From a checkpoint of a small mixture-of-experts model trained on Wikipedia: 14 layers.
Below are experts of layer 6 (counted from 0) of a mixture-of-experts language model. Rows are named router (the router's row for the expert), up (a neuron's input weights, with its number), down (a neuron's output weights, with its number) and show model dimensions 112-223. Each number is 128 + 24 x the weight over its row's rms, rounded and kept within 0 to 255. Numbers have three digits each.
After each expert's rows: a language model's description of what the expert responds to. This comes from a sample of Wikipedia text that the model never trained on.

# expert 15
router:146104158149163089106108089098119139153140118150164103105151104091148150102158160101097106123125143148104140141163157095125119097082138151107116139096101112152124136147158110093105115119134101095108142124164144144106165143130137130088160133114135099143115096166122149152150155151163159138126100113145106107110150078162160102128141112147
up0:126126138152152068121108100104127138131117143134162115104160108120160145134142153105122076093155114125120171143164152121092137127139135137119149151117154079149127129148144127115094140140096112168110124141141177102119146165128125154086140143128158080106129114131115127152224138134110128161143089097110107127136140119110127118132129099146
down0:133137154129122133154149140182100112130154137078130123102124098141142077094127102122113132119169090106150123138106116140164139110119093129162099092132150103106131147130132155133129175122196124111098142125127126120110127157086150145128133133153113146129149145145142128177102099172148132097101108124111132167120150120185165107144138103131
up1:100132135120110091157088158137143117144154106147159143155140061106144126102185138098129108118121102136156178120131131121109146144148131131126128139103089108111090138131179132116092143140079152119104127129137112160121115094123109095103194158120120146138144100139149145128191116149135108142116115112144111133135092102125116166148100110157
down1:097139141082103156131102144135168125132111095142114132175093123113170162102108121057126143139121152154157123134097137125105143164145129120156117141162161155126135169116134118138131160108153107102138103160114122137114144130169087114119147145131132102140143174137153149144090164155119134084107135112135120126106095128108119104111140121128
up2:126144139079068109150121123094132134193131171132131070109143154137111160158109140134136128106103127136146133170123152106116092123111139122123113106112112125179109137125123116128091113118138142123141100143140133142137118125145111145087150158165123104116062145129089128147113149150160146104114149163139095144110155091166104129156111101125
down2:141104151127141142150113145117142099145133081140138116089122146130100160135134129125149103151140166098153104154125117143122096051151116083106079096137124163148147114163130120151166099147105124134109130114145120100149096128115158141126146148157170113116152166113088179047080115127142126169145116126127113162122127103111097131129117153140
up3:112125176098136101124134063074133131135154131127115112106153118110152181112125141121097130090079144140086120175121128131103170120109152122117142108120100106172129107128133095140153134130156092103099152140146139147135153121092162139107127173151103119138146127123101122136169159135139173150160118085156113106114161126115157144101118091107
down3:141086111110136150137154138162121071144106137076132096150161131130146084134124113161137143106135097103127130137153136151113062117119156155115112067122203188128118125155158120122132135058136124138151130116122130109125143118130141113120173161135139122143075097094107103112157146084122144146135139118141105121140102166129139120155121122123
up4:127107133113186128130113082129137114147192119147154150132155127153150150146193137112125118091152104120104143130142114154128116109107134158109164122105134103148157120128175153113131081117114118139078102140211178152091150126073111154114139134120122123145133109122096151157142133115110140156121074111124135128130143155156150117145112124107
down4:165133147132150101150124132130124119108137119107122102140103126153107121128103100111189162147133149093099153112094123127164111149103160089128096100144123171112156157055157123123147128143172147104126107159149109123165141122136156158153137130131110103104126100092106127160144147138124128091104147141123113116140135143119149107103096101166
up5:121129119139118129133145131103153114145120126124157133104156083110145148114137142075143079114121149128116118138176163099131096120125125152097148147128129085165133146150144111076096158148122098109087111160149174154113124128110137118096153163131138140143121104173118132155175163140114165169153091096123110121127144093123131117081132099126
down5:161147148154163116111101107166137093115112134104129110152110115151136172187109096119124119130160148143099158103173117150124105173131139103118123128136160109082174147084140173125139136084132125115120162143141091131109145146094091140095089130116134134115128104099113165129099140093135129119090147091116129151113171108133119078129134146115
up6:149125113117157098124127129116078121146147118149114082144135111146111134142128152103171120130081098119110127123155135127164093125140158084120127112091099140163090119144151130125131126126122041120122108138170176149116115130120120137087143111145108117122107132110080145139126151155149147148160087104099107111074100115154137109114096143149
down6:097112120147131147104128116101117149124097131144098128120118133155114093079095121099139111114159115175111121172132087160149124101148109103153150149138123136199129116112157147149140111122148127156144150144152088101141129089139085161126119135109115157091167181120112158122101121110126166141126105132118133168161105142124133119141147141157
up7:099118178107109133135102123115096157147066152081165123121147118082123113157113161136138133139138119131111122140159151121127158111145178121150143095164076161132137114129127110126073090138155115101108127137151158128120149125167180116117134142148136143142117102126135134092121158154161133106124113133144136091111158103168124127129151134123
down7:105130141170103171166106132187135111088210138178120148171121132120172153125095114089127157111081123146097099111117146124111173123149113151154150111115141127124122148152090143111120137092113135132139118110110131128127186146104133116145165120126093121198139149083100159094140127129160166103113098122130120156173129112152104131129140169133
up8:101132119141124111092138067110130184145139102106140123137172135131174135143159125148112133087099141150135106122103168077157125142159100118152173117114123127111143149142128119135075118146150071164099114129155113163082129117115160147050175110147144117102085099172155137158123135132126136119119134123151144122118136132161155124131113138129
down8:114158143095145084122132101099088158155104137172078113104133115128154124128067107113106121128142156123165134121125143081117144158126144078121161178121109159131113158102117103143094113129096113161146100139119130139092156145129124164112175133143150142146114160120112110110072111133142152153082157107107131144117130117160116123150127152101
What it handles: Sentence-initial He, It, This, and final nouns of proper names such as Parish, House, Stadium, Station, plus surname endings.

# expert 8
router:142118107146144077113116095119138133165139146169159112083165083099142127098143177105086100090133157126120132142150163129138133095119105173115125136096116092127122142123152104100095092147133104127132121123154134134110134153109132125095194166130139104144138130146116114147149185142140153150105116101152100089131142112145159119133101132171
up0:123130205173175115126119109141082135151123134128156106138113125112119137132124135143139141137122105168112126090163132123145094104119144122127119151114144125131111131160145118062108122146155153119119132135182157132111134160137102144134132075132122108106122102148089110160145136125105194155155121144132098106124154134150108096136108126116
down0:139172104100099095123105167111106122124140108125150123118140152082153154145124121117146130133077102146148128132120171157121134142140139172157135159089129136126088133141138161138107140147101134138117096112137115146082118153156126117140105128127124139116119187152142152129109138176113064095123094144108115131139111130118120156104149136155
up1:128089104144176119137102160111159107108134087170119162129154063112169143118174153146132134137130133143158142119128162122093129094128116155107112139135098115102151136148122116117103153160087115150080192134116138152078125134134089108132135143138133122110127137146121149109156137106108152127130106139113126126146171131146086085104150154139
down1:131129136107128181123090145099135160137149163143033136116106078171146145127148131117093151083112174157124150158113104152171129111115134124130145143166095116105086134131134152120125104122143141106138172152133118131127117143151152102116156146150123134132107185074127102110113096128081118123105121113149139141135089158137119122094156118145
up2:141145138163146124117154121128083142170156131120167132139105128143115185110155142120138125141148125161101087120130188114152078097146178142105157106129140121121156154125142106102114118111137116142082156168154161125115165130119081119100126092122118101129102099170125152119177127129143178173153088107087082124115146093182114110115129133123
down2:131107173104096154121118164120106129130117153127112106142115090106138145160109097135122130114059153181121117135126149103126164122165154107171130132156118136132138114111088149160129133140157122126136185123151130115102143151128174127091104150136138095124170116106116155117091174146135122152119092158065121137098129103180121146113130164088
up3:134168144122179093109080049133140164135110127145129071119110129135126107120143136108122141119133103125150120095147148087150139122113116136091135114118125126127161134106121155137132091109138111132139156129128109131078115155136156117143112184084117170168147127141147127117110165097113127139119114084131155151076179087102086082146122124111
down3:143156116120130195095133147107147119112092156162145113186173153097155124175106129114121161169092124177124120177151155125149136164166141119120152111083138104094168130138132116112170123119111154167148126159172150104130124126150146140138114159114112114129130155121130130121161081119145174080150079098109127106135092133105132172098119122076
up4:169092153116118133129093167060124102193101134111143106126089119107134120116105127111213166137131135129086122139118132131108042139115108103084124093128136152157093092156114131130097109175137106114115128114130178148151142167138157119108130127179124141175144106128149104101133141099105099139094153150130145131135157132164164144162145120117
down4:098130107156091119130108156137144119143117137104113089144131075189175120135127102153118151101122125140150083119115150093155113107148128162158163094118139131109154112136127138105104141139154135117148119083119080128189106107134166086124122122146121138110140122131106081097134140166161105156153098138127171099123150141118123111153109157098
up5:128133134162115138052151127144114127118111130118122165120121125154133117107134138121155139150127145137115131125131132149138077149134194126153154105142152144098106107141125093086114128102119099137133171100107120118132123114139127132147143123141083140170132067156090114113149122151138111153193174162183101134123159108167131145134146110115
down5:120106149137164131112128149092117135071132077111170154105076128105098131142170116130123161136104098084129161125134119137116102152154123142145190127145074136141098080155076133132104134120079122135143100111170144115101156121144114167090109121118128123178145152155092162133120078116169125137130141114119120120118151110154114112087161151165
up6:101113109122115176122116136147146126116132147114144132157156119055166105116145136117136121117122122122125127151151153099115140155141114164101101144147146139133116137105120136155141135117108090096137126127120133120062115116156152121135123148143136114126148155132099144120107090150142131170131151128105131134094097097112106114093109151146
down6:159110120138077105115165076114113135146128139099069133164123103177148087110156119132104104123201122167084140150121161129132112087110143101099100167097159155160184140077096090126137115124118099118112121119124107109162112110113151122108127121127110146127134181089091146131148136140146147087159172133097116108135132104118157189125148155138
up7:137148128124135170097121092093175125154120126102135117125141092125159110143131132091170084078092119126111103117112127137152114102105090105111104121181126096156135122127139131101124139108162105159109156170128160126159146140088132108146107104175151139202131111121158116141111111135135147163115188165145142156058138091134154148090147137134
down7:136127115129125124089145105103115124106134124134147118132109115135143065162152144095129118162129116090141097143131120066142120147125118121103144140121148064080156150145154117092141154129143154149107113134120155136128109058151149109130094119104134130115118133125144121143133091121144147122144101124140122131115083131102137122140111125071
up8:132132176132154131136123114148110098129146081111155105105108158108147172116152168112127132130114107160125174103163153139126100116091133127125127143142139124168111119139160125065107154118113094103090100142137150124102165126104136092104126115147115124136087130182080154159165114084123160135108124115090087128102140097162131090137139120139
down8:144086112137118137135160166115130140112140107159150120159106132120128099148127104147165161106123095152100121153132110105137156146129135112104121129163146124119117131132139202154102123108135095151104138075150095104136152115123085147092149108089125179146116146130117142119109150141103109077100102150140136152145128087097108094142119122122
What it handles: Pipe separators after text entries in wiki tables, plus colons and semicolons after labels, as in "Country:", "Times |", "Trust;".

# expert 4
router:149135148104122112124105081131106141161149116117190107073144124102149156129158160103151115127140147162109131133139165149113154067095158120080112142143122087186144126140162118094078114121128142128119117140148140147079139150115142122103135111131106119125116150205143140160164161129122163131146115104123112109101143052166158131118147108174
up0:146120190138121135084117072160137134103136136106162140147118136131118148158160121124156154099098159181108145124104160141133115116110074122123124116175146104138123101145113132084128131128113143140128117118138143170100185088182165133107192112126152108117147131131164131153178132148101120166154091111167133145079129120121127120092108129102
down0:124096127149121118099147131149147085128070138109119118068160130096088156130101140171116164124134143146159134121092169142141184156115160148130132176159103118167150098149115138083094142187160105119152166077144129165147143151135115125129127161132178130093124149148096169087110160132111157105118107134126121157117107133109131160160125141139
up1:111160127131148148146106123148118080109101131149122160094095101104148147131160133144137114133115137150160212133118143151152136143112170152156111171114144092180138109128136063131101122143122190108123118176096131175090132138130108120153125120155087141134085106138097128153118091143167161109137159104170100107165131135128126157115139097141
down1:139089103136127114128114150164092122085162160105130111128121111116078076090108107182134133120129146156094112139117073136095159149146125130170149143147117103131140159083132127153079131121102185130120105139118147122129070193107116153114107150111157109148154122136147130141170095125116102130133107122121183135175134132115120142091110140125
up2:126142165115146138147107116157153099174140177107117154096147082130156129145144105180109123125104099127120124159174104141151136100115138144123145151151113092154158150162137082113109137120081154145128127158125111180087128139105147130143122126155123088149122108113118163131134149119084151085145097141120121160189131134147150130146107115125
down2:114159151102136150163135147152158097107148126119136163159171098141115128143107125149098145160146149134117130158189108149094142137136122122133144134155152139126166074168123130139111154076121140161159123121157083131133138129120110115146118143105125147142130122099103172124129133090171113116168117110186157159129112101114071125146153143095
up3:128091138119168130109128140129138112135152105128183144120155081112106130141096106153143128148117129168133136125126161115120094067111140136106144087145125153169132125157129051141151140112156133145089113126140138141100180164147157153148147094143116141147149136155149117111133117146145153119148125070154108094149144163111117169114141130128
down3:166130072094115123118150172117121121104108107174114127160131117114127088135110106141113162149141149106157115158115127135115142151161178125147149163162127133170123115118141081134104127132136124126154077154103128143084128108165117146157110113103144142155122157128093119112121136106118076151128149086120134105147121111157194124113143089130
up4:132124103124160118115145125122122124145191097103129147100144094159157118129151118125139104113147094123151127129124148143128141132184159143135131123150134104119131144156128123128119128113119111048105138146109134159097115102165137112120115117156124095143137109134135154114158175147117113172146078089111121107161126140108174120111101165146
down4:137141132122133135135149135140134093102127134146122129165168134140124131167148140104173129165092123116156137144116131080125176161135146142092135101119116122134076084092129164144124135121097152136152141186095127134152126101137154138138166136102083128108118121100088101154128141139077097125113056121147150145173125138126137119145107144159
up5:085153113129123081072148121133124135133141153146139121118099134115133145146119177121094121144182137128066091124136115090116160093142091100160153131152111162135145153121136132133094127098131134156123119166125130125124151117102114155108122109118137139126159097146156129114125113124102117109176102149153152156126112098151167100118099132160
down5:114177113112117098119192169078128122114122111155125109137095152161140164194090132126101135131124133141122094099117140118129160112168154112125158144154121114167146147144149110145181145154109119172178134178134131106127136128173105144117127133163133160098175089162137131144100115115081081095146138115116084126130123158090135081133088114115
up6:135127112122126149107117138171130124147126112139168122085154154151113132133143120111134099176167093109086113077122120121157115091167119117119151147124127118133161155117151128122183106093118113154109120164124096131121148143099129153133098126134134110091147143183156145123107183169138123134110134079183129106120125129100104112104156081118
down6:116176112092080185134133079142127098127136079116114115111152135146139145142140127143108111099149137097151136088110104127146137129127115067110131130129145124149148096149107142075164133107147124180077120109151091114169105146103153138158122145197084142106140128136117121105101163121087160141118138113120128165085124135110095125138140103116
up7:115126161163143122122102109132143135133117121144180077119176088137146152109173153109100114132101127094144162116154107107138136123096121132111141143123119127120088129116153127067072102124131121119120120133138158147140158120106133177119146164111127113112149102156093139130132143139107142139119109106127115085108121119127153103135118118114
down7:114130142130148135127142115142138113115125122158129205109125156129124115127091094156151182093156101082114136098192119104173107127126082157134121136114104145131134084098141155212173169136133136161116114139144087117131111153137168142158087089121146147128092150142179113156110137126128157075147141087132112133165114131110135106127171107112
up8:107131172173166093144141080117142151132115119155121118111147096122177129085145149106090110121133116135141149128163158122122073132096116175123137162109078114119104140151125089101118105121108047088111125133195143150118162134099072108107136124113113106126085115147096138163173169143160149146155106078118077110135142099129150118115124121142
down8:136122130155137128118118127130144101156117127117137138137113134121139128147134125124126134155132133141086160018142133145125133132123142118210073123121131143129125138119115146108111135122155133120125130142116043127174129109181170125181070146123118201091150139128152103118117143138134118066128118092130151143128127103112141116123143183102
What it handles: Pipes, spaces, slashes and header words inside wiki tables and coordinates, such as Candidate, Votes, Turnout, Opposition, Nation.

# expert 20
router:142104150163154097126119098100109136149136135152165105102164095075160150113177161105102105117088125152098133137157158112116113086082121156113115112097107101159126143157163096089101107133103094128103143137157159153099166149122142112094158147115127091144110097164108138157152158140139164159129103107140093108102164094159150091120134110161
up0:086092125119118079135153147123101121103151147131144111135125131119079114069128127106127108151133097132097147122127167159130134135139105149136155138132097128124105122142172111126116110162098091161131152120176154133169158161131133134113116129144150158130112057137082155127133137166110112133112166112110113122100110137120124125138145134114
down0:102083145129092148121198122105098103157141108095154124141126104125110150105122129106125090115121101157082126156093162118119111158125182123126142090133158106115149157126146147142120146136075129111102136120151149125103137145172159120147139144141113117160112081150118120127156110145131093113121187155094107126157154119104167112118099130092
up1:151088114136114131144113115124128118139121097138190135108145132120118110135109132112131132114085102131119158174136143146135163098116101137124091120149086129142144095129187102113178106111157104137145113169209133123097121132129124171091181094107143150101098117125098147133118164173121135119145102140153086119114137106179106115146159114159
down1:125120136128104131132124134150134107134151101112122149107112118099111100141106109164161173097166148138119130128115147156088135120124094085119101113167132151160151121156118106154164107127108139122136129134111103085140084162108097120131126129134130135148122192155177103125127165117082070143157133147111153125182140108155113120129140175135
up2:145087158138132129139105098087127109128146101141168116097145129114130176118142147106115061132164177128104141136202169136160127124173142139121122160125128113177145107133151100110109081148116091110082152125181115153126170136060128143089129116139129092129107106173095134183178144114116121127113114130123107122087125118121138136132128115130
down2:105131055135130171102113117116124117150107141147169161154149183162113081127119132168150155157138104163105101126156135125162189149131153119133110129117112154117135155071122083155132131093105155178122153139144123152120149158163165161131135129114125118148141114149109123118146137131089089131125117109111163132144180153095141119138171103107
up3:160139102113096087146062127113115117141108140139105106140113154085096121144121100108128109106071123101144107118093144107112126144144103107125117118114148159137152122128153139143088074110090106117138135147142153120084140159078121127125132121136079127158149104113146092130142138110145114134099103151128128127121176064181116159097146115149
down3:141136119111101156179163141130129158114090127164146160142144154092154133143060114134154125094116155098118174145165128134110093123076191094110152122137139191135111123120125146148110119159187141137140142114092121108132106152157109134176133111111106135127093121158193129120132142140130146124116152134157134121135125085116143136163185119130
up4:136115130124123166140085076128128109178140133107109115096197145131108148054130136110115143136140108164152139144158103101146102100142104155132113123139145132135155138149141125144128146107154104120111117138140119160133122137117105103170141157159133125113141119173151122189164148136112146098109122139152105120112149113101130045099110084118
down4:113091134138125145162149127113134096134136135130073151084158122101170185110140107124123151104150131124145113111118143136128125083151100095127168124131158157134094120142124107129144150108150094111134113099108093154121154130165130139128138156138114110072113173142132125155119140105129162140171113150144156133096147149092134139130141112152
up5:112136152168170122157121078076119124148129102129184096122153102133158122120177169125143092111152133137124144155174144136137135114118139153082154091099100112141150119166152083061103093148134107119133133151167131141108157150128103128074154170132139124146113110145143135145176181155130154136131122101166085126105144088152139132153145144157
down5:132141135098135122120134127139121039153142172133128095068154118143093125102095120101120122169123117158096136128125121140152138145139138141125079171115130147142137138164146122124113151131165112095155129112139110186091090113108101146127101128099149127122138122117074090088127152117135127126133126150132097098148131113134111100118120125151
up6:152131110164102128113100120136122142141134115104180104121137109135151133092135151104091067094119192136114118149156157127164116145084129109089119143115129118163126117126132094067103089115129126146119133102127136117091143141127150147118172143140133115106124127182141159170139162111133149147116155100178110083124119110155165123128159104156
down6:089145142148146168113177146065157161116115154123096126095135131137171124179128116120142166117110111112096101108114135114133155132171158161148141100137090124111130126100113127146104098117117097167155118101126127083148156090114118154136175138124120155119172102157117143139111115154059136116119097111103155086137166178172124086105106152160
up7:128147170125093105151119115136083133116182123116124096101136124081169125174121150124119137154104123112092106096132129144107138136111137147134129129141126116155180114159128116121138126149128154135121113172131121131078099122147133101139113141160108100123064116157142128150163131135109170112146089109141117089121167105103132111123172118154
down7:139128165092124193134103108089144144130109129135132127083141111131173167140154098112123136136119098122100108133129141142171164172115134112179139093173110119150144105175123110149136105089160148130171128175134124140173120144146134138119122130118118130106107139114113142121113160135097137100099102133152165109112131124159109118121135116126
up8:168115193176125088122163125122112151119166165154111125143132124067147133139104141134133096107141128098137121108139150134112139141154112105148155089106118119139150145156127139138141107134102077125148165076155144115127113126070130116115143117099126070130147083125106157115118157146141133141147123135122110141158181128200117126134117124126
down8:135136128148157127109118097121076137126146183166053142133113170146132127141132185090163120134111133077144110118123105127132154167147143182145147127117106156114167152133144120131112106189147150171135128147131121074149091129109126138141108118121094101090065098142124187137104120111109109154136110153105126147108145085151120112138127126100
What it handles: Words opening a sentence like However, Next, According, Soon, plus the article an and word-final pieces like -nd, -ly, -s.

# expert 17
router:122095122154148127136141086074125131137134128145179085083137095124138137103164178111098098105135113127103110152166160126124119133132096147134135143087116123142125126122125083094066119108119070130138138126155151143089132136128118115109138125137132104142120084138108108174181169120147139122148120129157076082130141075117152110114154123131
up0:049160128119122095161119141136122117117126146136089132130132102131156135155109126141159183084132080107107122133143136098144104144113102129101104105116112134115153135132150083150139062135085169155156112125152136098147103157103098125102156126144140140130105136128168114176195119102119141097096183128153129106113153092116103136125095102128
down0:104118132109099116156119156162078114110164142112123161141174159115103029116114137163134139144113162138110105119101118103139140112107145109132117112113113104101141130096134124118092169154155179124156106120081127132114102139127116168131122132122137097088147178116141111122112132143127095116134148131151132125179114086137122153132142159134
up1:082081120137122110108095128139185131142136163176135141111101165102110127148135163158132126132152156085126140133115152114161133124061149148113083135121145130136114156128145147129107127139103128123142092112123126091151126103150098100099137109121146139095109125137093126125135136118125152125127104110111118108123145092116116131116113090138
down1:080104150127123132100139141126064162139154128127092141153140138193118128120144139125148157158158125115140116127116159150105137104117138133150161158179153150161164098116173119122102114147136192136146135117060141083143116085119108107142175144138076132102141149078123107112152103117110128099110131118136168085091131136110118117144089124125
up2:133125140129136082124114121154128127176155098162164148143128085120131150113172146106131118138122181124115166096126130111125081077087157138080169122119112087150150152180134128106131128156119151144135130174147155138127136164110109127129126113158140141109136118173093128150160133120110158149124107138091117142122127129168149106120131099143
down2:084160121136128130113132051097211117127121166114143147078157139134106120151139120125132099143118127174132109140123139134124148171105097164101089119099097121137112102100139086145110143112108145136114112107154137113142129125144103161152122135084117201113141123123141122113175132159118113160116137136116115132103089111144139078138074101118
up3:131138142113186129128062111158137147128125129111120088151140132117171128142165102132189150155126100118149110112149115168120153133089134165141135094178101139124117124106172083118118089163128135151101140148145108135139148124145119079137113115133073157163105171123132137121110126098146154109089112143138110149113138110170141100105115133112
down3:138115112167094140118181101151150177133102131078119156116153139123086165150101123170162126151124135136128118104137118160134113134119152132119156110080144118148155086127109056116127159129140127097091124127113147128126162136116173129156102140098120173147132183130112108097130119119101147154151140119115109134105124124158111154165098119104
up4:095134133158177161141167156085139117125124123159140126142121136144124143102138104117107118115117134118100125137143108086116070136129119124122157108102183146169182127179115130142138136102176112121124163112116114115144126174122093110157108120136127119137081101129137127194138164135123134117145131111142100107146126082101149100121169141123
down4:140126119092165124152138147097119136116113091123130119145127158125147111095125160126162147133112133134140135122148083112148115150105109078116142117166141183107173156123126174101098155088087132118138133104129137158095132149089111109111122126160164120123134064096113085173161156152122156128152166142158089103102138132075116139103139123153
up5:146140117127120169130111116094177192132101107109147103130116153117103139172109130080119138112132118167104092123146139163142105142135103125093104158138135125132108116102149111096178090126110168157121168182143106142139131119129142144140116143101163122168140095148131129142105124103145122158120117136120151139076133132150123100126129144120
down5:124149159098118128114160104132133147105113119134108128157104110131110139122150154122170168139105120115120162110105119108111160161151159123167117129175152137090122121142112097184070176117145147132138124105131173152122138101175178104108122118136132132117114129127099155110159153125124098138086153118126108129148131118122088126135134117127
up6:108145108103143136151086119167160112127079126148139127119092108136086130089119136165132117133109183196150116090146137142111149131133107141099133135106147119116099125139127132132099099170147097140137166125145151139148151123177168092139164160113147128129131120130079118114111136107079136189174083095104143106143122086152103096100171164157
down6:133127136123151137135135083175123109140138128131125142073109165143141181135152145136124105164126145151152133114130172151089098163129136141090111128129181128106157117147131097151126144155092162157157188077154182142149106168128167136085128132126131105134125149122123082104146083127076136140175137097084102124114114137122115113069144128134
up7:131144157123104101155176117134130130118128125124119145094156080104134139152143157141133136104090148100102132122123132149101115066107093117186107110102140073183111158135108157087128158086152128098136092135132190127135138167112143139145146087110114105187139087106158102130122144186156161121146108154113121147146155147146107158108095108086
down7:166140083077151094122120111118104083081128159139104147094156141176139054103144142159136139135144130107146156168115161141140143154128106124138154161139098126130120180118139128137122114128162158161110133093127125123127102129114098108127154144158138122132143177093107061122125150142168131110137122144135137084117118147113136159161084116096
up8:095099134185129101134132110143137121134145083090135142084134123148134126142159132138131089132129117154116089138105130097154171138160072133106135155139116092126158130107124135106117125139129159107117166127129154186117143114121164137131115093185112113087133119115080114135167127119168125103166135158162128149127139187119148115089143146133
down8:155130116098079109141104153118142084166145166140107089111097103159118099126124134146108115134140126093127123152124105118080154121158094124118125145121136133132159137126136105126108118124084134132112106125091115108134075134122101119145134135114135127086143160045185134122134123133133107102127123161091117119129120142133126144134101115126
What it handles: Pipes, colons and commas right after digits in score tables, times and dates, as in "0–3 |", "07:46", "April 20,", plus "born" and coordinates.

# expert 12
router:141114149152158086086124097096113137145141138156166107107145105088145149102169149088105100101116116154100135157156158112127113102118136151100128134101106100156145122130163096098093124118116095121121132142160150128118168133124141109098154141119106114153122098175114144168157167142142172156148104095142095102105136094146157092115140102158
up0:149126156178130085109156099107090130168145156107131128140106132116138156091141101097093108102141101141112121161119137129128139082125129158122132115113137122131124115097143098130145149128095085120107116134149139133157121105119154096156172112127113133118156146160138163171157167160183165095170108137139085132094105137127129108144109097145
down0:108128162120099133117159120112131149146160124136000149145132102103120077130105087104117142087135136155097092140115137141136136157168145087139103132100109125143134134131087116169177159137140100115100108148100108147146139113133108095155113133121106114132174144131164099116149128144101185108115121166150133162110134179116144118116105114156
up1:118140144149129088120165091116111131162138132101145120135129105118142138101139108103084084079126082140123127156134133133108131121123153138127123106112135119126138093089139088148140158136122093117105093112137126141162108101103164085154144127134117159118142146171140153178170156143159161094168100136142111151082129134111145109155106105152
down1:110123162122100136118162121110126149145164119136000147143134102101120083127104091102118144086138136150092085137109135139137136154166147084141100132104112123143132135130089118171172160132139096117099109148101105144150140111135105095158112135122106116129173140132163101114146132142102186110115120164150132163108134180113143119117111111158
up2:140097120115177109112155111085155135112137130117157109146118129113140131110174138100092113110152137118115131170137149105161106124159098139130078104138123107115114107103134143102108110111136142106122119170167144092104187123119124162140146163097144069099085123149076112155112130132151186134135096099097089095153083095106153128126121135138
down2:136125120134119113146151129119118102108151155145143114082069093118137114152117103124123149092135107140140172113105154113116183152131151144143151155126079116134110164158130143115170130113103100160155175115133143082100111146107128145138098143172128159131094129133109071124128110124117121089130152115092091112137100145101106104131141110177
up3:101142130119134107123090119120088125202106134152135097116153094117149137105170122131133124127177141163097130133146132135098115096118174172129141105084116104174116140127125139067090134153110109151126095123116152149092134130092112161130153115128146123128147123153110129137127145125159153165127118151168138122137164083130189121173150121141
down3:109137070121129150157116168103156161146145116186154140113148132124114147111139126130086120154124150199137127067141121154118140140142151146094131156140107111125126171134112124120142139144142123159138134129147119120088173095097087101120119160129100119109137135130076140145134146156156131164147127123166123133124113177080115104094121189163
up4:137140134102136060098124179136120134111146149158115144126128126088142133128165136119142145123107139163143133162125162128095109143128117111119143113137113103152164116178129152088117138172144134153117183168182154182117164122119163095083160152165133075095142116123135107140120189092098156192134135153110126118124123098108142122126111133143
down4:155142109111106131116137137133101093097153151116135127122118117102131110138132136108126169140078123129108108164119098128110141161101133150165103096122114108137131099129117162124094135108134155125120140149083100103147116126112169150171073143152149098154152147111145088117096165126118159116134098189136152108150111170093143130106124138105
up5:107137171119172100088154155132120141115134180179138125126156128114117123169137125108120107122111134122103131131130131138087095098101088111111099148084101106117088102143140140152160099114090144128147105110144157100071126117141099166096126152149109126134128128168140120146130166171133140114110138096087112145142132133164102113115122132153
down5:140152140130127149118135156159123168161107130133108166157132140154112095172121151113150095121083107149121122144121156115137091173122144110101109139146106138094074130145132149144166116118101106111111102119065160121145154131137118117134092111148073170131155142159192112119120133134153148125104112123190131145140120094167129111128126120138
up6:116101117112126156092122151110138133149121175143129102088117145068154127119129141174172133101135133126147113146109142084177119077059140186123138113119158096106136169141120105072060125132112178121144138118176160135109173140144112051082106149159146143133116129114109106134153137130148147108141136144136140103119136090111146142118125143121
down6:126126153093113146142104101156138161135181090122097127177157140131140115122130106173125157156131176125097159153093087172108117133131181135123081114116119120110130114136122129130151151136133156129120127081120141160171132117098145110183123121128092114180108134093149103132077103137090112112165092135163161128119131148101138101128146130113
up7:140143140080129134150082136111130132105169126144138164127155149133138137126134117107114110143096121134116123133160161154129145076103138166163133095133139133145108108125138127120155098129170136115108167140143139157100117125118169104124141129135083117087107143177090118164174107156131129139152090120119134103097093134140136112094163103136
down7:162139136131090207128123121127150140102124130126119144104130135126172132149117153138131143111121133123161137136113076143062132147141146130133167100149129131117089083089117056134150143107123138159117135132111096115197096184155133128139188150103160180114126155136128120105158135131143113144118116143122145119102151190117160165117144105144
up8:129123155143131130096136104136091136135108095152111127126125086144132173097127113159120111157121144121136145167094152164126124131118139122134164182129088096171157143121131134115139127156123101124098158104105122155155138119142168164155126154143096141121131135104072113152160140090147123176099135110161124104127139138123173132096078149132
down8:128106114137109158110134103120087134113132146130071110091136122123125150110144138151067117110129110114112138130100099139137184122164137134173109114135116153125157113118145156111129120130120134163130144102129090127124114128127129144131109174144068139135074144085118069124136120145116141082114108134155138051133091137116156144141095117116
What it handles: Punctuation, spaces and numeric pieces inside tables, ranked lists and taxonomy entries, plus some first names like Chris, Jeff, Mike.